config.yaml
d_model: 448
d_expert: 64
router_score: "softmax"
normalize_top_k: true
routed_scale: 2.0
balance_bias: false
router_noise: 0.1
n_groups: 4
norm: "rmsnorm"
tie_embeddings: false
optimizer: "adamw"
beta1: 0.9
beta2: 0.98
train_tokens: 506500000
dataset: "wikipedia_en"
Below are experts of layer 2 (counted from 0) of a mixture-of-experts language model. Rows are named router (the router's row for the expert) and show model dimensions 280-335. Each number is 128 + 24 x the weight over its row's rms, rounded and kept within 0 to 255.
After each expert's rows: a language model's description of what the expert responds to. This comes from a sample of Wikipedia text that the model never trained on.

# expert 36
router [121 137 123  89 140 127 124 121 125 146 164 150 146 154 157 129  92 113 140 103 139 141 174 127 112 169 116 142 123 110 165 118  82 132 138 125 109  89 130 114 136  92 143 107 162 148 124 174 104  80  70 142 118  99 107 105]
What it handles: Word starts after articles. First piece of a word right after the, a, to or in, especially order in in order to, plus name particles like de.

# expert 7
router [124 114 111 116 120 159 140 118 133 166 169 132 126 141 122 143 124 115 125 133 143 169 164  90 141 115 104 147 154 131 139 151 114 155 158 125 103 144 121 111 104 138 170 131 145 171  93 125 168  90 131 160  84 143 128 159]
What it handles: Mid-word subword pieces. Word-internal or word-final fragments inside longer words and names, such as ti, ins, s, ina in Herzegovina, ion in Reception.

# expert 31
router [172 122 120 146 138 142  96 101 157 130 130  63 155 134 143  89  92 140 159 133 141  99 137 110 124 114 117  96 175 124 119 127 135 126 119 126 158  95 150 184 156 113 164 135 115 110 118 137 102 161 149 119 140 130 126 160]
What it handles: Articles and table numbers. Articles the and a after prepositions, plus digits and headers in sports or statistics tables, like Away, 186, Coordinates.

# expert 35
router [127 111 142 151  73 105 134 130 128 115 157 142 153 133 147 111 142 144 161 130 111 152 191 145 139  96 135 162 136 159 110 138 170 143 106 101  92 101 144 105 112 149 130 137 145 136 130 117 148 103 115 132 118 129 145 103]
What it handles: And, infobox field labels. Conjunction and, pipes and short initial pieces like p, El, plus infobox labels such as Listed height, Surface, Incumbent.

# expert 22
router [160 142  94  88 133 135 159 123 142  88 171 109 123  78 109 157 137 122 114 144 125 139 111 116 126 157 106 184 159 116 117 130 127 141 122 140 121 167  92 158 126 120 117 171 138 155 111 123 163 104 153 108 131 143 141 111]
What it handles: Content-word beginnings. First pieces of nouns, verbs and adjectives mid-sentence after the or and (cru|ise, susp|ended, Bac|teria), plus numbers and words like one.

# expert 19
router [165 149 155  98 109 122 134 159  80  76 113 127 164 125 138 154 148 151 132 120 125 149 138 104 126 144 139 110  93 127 148 127 151 159 120 123 107 113 131 150 165 127 114 144 113 168 114 107 122 120 174 123 121 134 162 202]
What it handles: Sentence-final periods. Periods ending sentences before The or He, plus verbs like had, became, returned and word starts like affili and Mot in infobox fields.

# expert 38
router [111 161  78 135 137 108 178 132 148 127 139 137 142  80 111 135 100 133  98 124 166 138 151 107 136 121 172 117 157  80 167 147 144 166 129 155 131 153 113 140 130 109 101 141 154  98  92 114  94 102 157 162 126 118 132 131]
What it handles: Word-starts after quotes. First token after an opening quote or line start (El in titles, list numbers 1.), sentence-initial pronouns he, she, I, and name-initial capitals.

# expert 18
router [118 127  93 103 131 133 144 151 162 109 127 119 122 123 109 118 113 122 116 106  93 120 104  81 140 122 129 112 141 156 137 140 119 126 136 120 103 104 132 145 114 126 106 155 137 137 159 124 108 171 140 142 150 160 132 124]
What it handles: Season years, prepositions. Second half of season spans like 2018–19 in sports tables and lists, year digits, and prepositions in, of, from in prose.

# expert 24
router [125 150  83 146 140 122 120 146 115 140  71 106 162 170 105 143 139 148 179 195 130 180 101 136 117 106  92 142 135 149 145 100 184 115 154 111 134  92 151 136 155 113 153 139 102  99 118 143  80 141 148  96 160 132 175 136]
What it handles: Dates, numbers, clade names. Month names, numbers in heights and table cells, and the first piece of a taxon after Clade: (Ang-iosperms), e.g. 5 ft 8 in.

# expert 12
router [ 71 122 123 104 131 137  86  49  98 152 121 140 128 109 168 129 153 147 123 124  90 107 173 138 152 166 117 111 121 150 145 169 119 104 112 142 105 143 118  98 115 167 114 124  96 156 126 125 155 134 107 116  68 124 109 102]
What it handles: Commas and cell pipes. Commas, table cell pipes ending a row, and recent years like 2025 or 2026 that close a clause, cell or heading.

# expert 39
router [141 101 127 160 159 105  93  97 128 174 104 139 128  99 106 139  99 140 152 110 109 151 151  81  88 125  86 116 128 110 144 134  95 104 100 150 107 125 180 140 133 133 142 154 106 154 135 147 141 133 147 150 132 169  83 113]
What it handles: Information, pipes, the. Table pipes and the, with strongest hits on information in phrases like Background information; also totals, she, closing parentheses.

# expert 17
router [130 115 139  96 115 150 141 106 106 142 125 164 124  77 147 139 134  98  93 126 111 106 163 165 119 137 146 136 101 131 115 113 153 139 103 182 115 110 141 132 121 116 118 122 124 100 166 122 123  92  94 155  97 110  86 110]
What it handles: Commas and periods. Commas and periods ending clauses or list items, especially after parentheses, dates or place names, plus table pipes.

# expert 8
router [153 114 178 118 125  96 164 127 134 170 143 105 112 119 120 144  91 103 124 131 150 118 121 139 124  89 175 121  95 125 104 132 145 131  70 107 140 167 139 137 171 118 118 104 157 152 150  95 122  66 159 124 154 149  95 104]
What it handles: Line breaks, infobox fields. Line breaks and infobox field names after a bullet, such as Died in - Died: 1567, plus opening parentheses and mid-word pieces.

# expert 0
router [120  66 101  68 125 132 123 132 106 161 202 174  94  92 131 131 104 131 111 110 122 111 114 107 129 145 146 130 112 119 112 155 143 138 126 152 129 133 134 165 108 113  93 150 113 141  98 139 138 118 170 126 122 174  91 120]
What it handles: Table separators, wiki markup. Equals signs and hyphens in Wikipedia tables and legends, often election tables with Votes and %, e.g. SO = Strikeouts, |---|.

# expert 14
router [ 94 170 107 154 159 127  93 128 123 132 108 112  98  92 143 134 165 135 117 111 108 128 114 132 133 144 125 130 150 136 114 117 139 157 153 113 136 118 143  78 114 153 125 139 119 122 127 139 102 135 100  97 124 105 152 141]
What it handles: Final digits of numbers. Last digit of years and quantities in infoboxes and tables (184|0, 4,08|0, UTC+1), plus sentence-final periods and prepositions.

# expert 29
router [113 164 164 130  99 127 124 128  98 122 169 149 147 119 146 133 160 128 162 142 200 156 113 136 127  99 112 149 159 146 119  98 153 139 141 114  96  88 134 100 100 149 151 141  66  90 105 110 153 131 118  99 141 134 127 115]
What it handles: Coordinates and taxobox fields. Minute digits in coordinates (43°57′), taxobox and infobox labels like Genus, Succeeded, and that after a verb.

# expert 1
router [122 154 140 137 165  82 135 143  86 158 106 162  82 126 159 121 140 136 115 175 114 103 104 140 123 136 115 155 138 130  86  91 127 132 144 135  79  87 125  63 169 162 116 181  78 120  80 131 140 139 139 107 154 154 116 152]
What it handles: Heading equals, copulas. Third equals sign closing section headings, opening parentheses after names in tables, and verbs like was, is, were in prose.

# expert 20
router [185  86 158 131 165 105 107 107 167 116 133 142 138 115 134 112 116 135 139 116 154 142 172 104  89 105 137 130 110  73 120 153 117 101  89 110 122 129 120 131 130 197  79 155 132  71 128 153 104  92 116 143 136 128 142 109]
What it handles: Infobox field nouns. Nouns heading or following infobox fields and math equals signs, such as Range:, Temporal range, Supreme Court, plus state and government.

# expert 16
router [111 147 153  82 137 121 106 126 145 121  96 115 122 122 138 131 138 111  50 112 116 123 134 138  94 122  85 112 171  95 123 169  75  74 193 158  72 173  88 138 124 150 137 125 167 146 133  99 126 128 118 116 110 129 133 112]
What it handles: Periods and mid-pipes. Sentence-ending periods and pipes between table numbers, plus nouns like version after film or 12-inch, and prepositions in, from.

# expert 25
router [128 118 168  84  99 159  92 157 100 150  93 160 136  93 104 135 107 144 105  97 138 129 104 149 137 136 146 107  76 135  99 187 140 121 159 130 131 185 107 114 151 135 145 144 139 149 119 112 126 181 153 149 109 151 147 136]
What it handles: Numbers and word pieces. Number words and digits (six, 30s, 108–106) and middle pieces of split words, like can-til-ever or Amaz-on.

# expert 21
router [148  90 136 161 143 159  60  98 107 161 126 130  94 105 137 130 177 156 113 114 106 157 179 186 140 135 143  64 163 138  98 118 120 176 135 134 118 158 140 129 126 136 105 162 109 105 146 120 123 170 129 128 110 130 132 150]
What it handles: Function words, field colons. Function words like that, as, to, be after such or known, colons after taxobox labels like Order, and verb endings.

# expert 15
router [144  96 145 160 126 130 115 165 158 189 151 169 142 162 140 137 104 139 141 132 174 161 106 124 133 156 149 148 108  96 113  99 128 176 149 117 150 182 147 140 127 135 118 136 107 142 116 103 123 120 130 132 162 107 121 152]
What it handles: Name-initial pieces. Opening capitalized fragments of proper names and places, such as South, North, Gor in Gorleston, Cha, Gu, Az in Azabu.

# expert 11
router [116 160 112 132 110 121 126  86  99  90 112  98 161 113 150 115  97 147 110 171 152 157 151 106 122 137 144 131 139 116 138 114 124  99 114 108 150 114 136 109 109 138 136 127 135 119 117 128 110 106 155 129 156  88 106  90]
What it handles: Prepositions, commas, alternates. Prepositions like in, of, from, by, commas and table pipes, with strongest hits on or in parenthetical alternate names and b. for born.

# expert 13
router [143 126 107 158 162  80 117 133 127 132  84 141 111 108 145 152 144 111 132  85 103 115 119 127 109 110 100 166 129 151  98 133  81 127 146 135 102 169 128  76 140  96 130 126 132  99 107 114 142 148 130 110 110 160 103 109]
What it handles: Digits and name starts. Digits of years and scores (b. 18, 64–0), bracket openings inside quotations like [sic], and first pieces of names like Sa, Ben, Har.

# expert 27
router [149 139 113 144 127 132 138 149 127 155  78  49 118 141  92 130 126 136 114 153  89 126  74  86 142  87 150  91 151 131 106 162  86 116 120 134 155 138  88 132  91  77 119 147 102 123 149 152 175  89 113 173 121 124 124 104]
What it handles: Name and word fragments. Inner and final fragments of names and words, such as heim in Mannheim, imo in Zimonjić, d in handheld, and reference.

# expert 9
router [170 127 142  74 146 150 139 103 103 149 168 117 102  97 117 169 118 142  98 133 150 123 102 137 131 123 168 154 115  99 130 124  97 147  97 143 132 135 119 150 138 128 113 126 129 111 117  86 149 110 144 110 127 121 124 103]
What it handles: Proper adjectives, years. Capitalized nation or party words like Democratic, California, Russian, Social, plus years and percentages in tables and citations.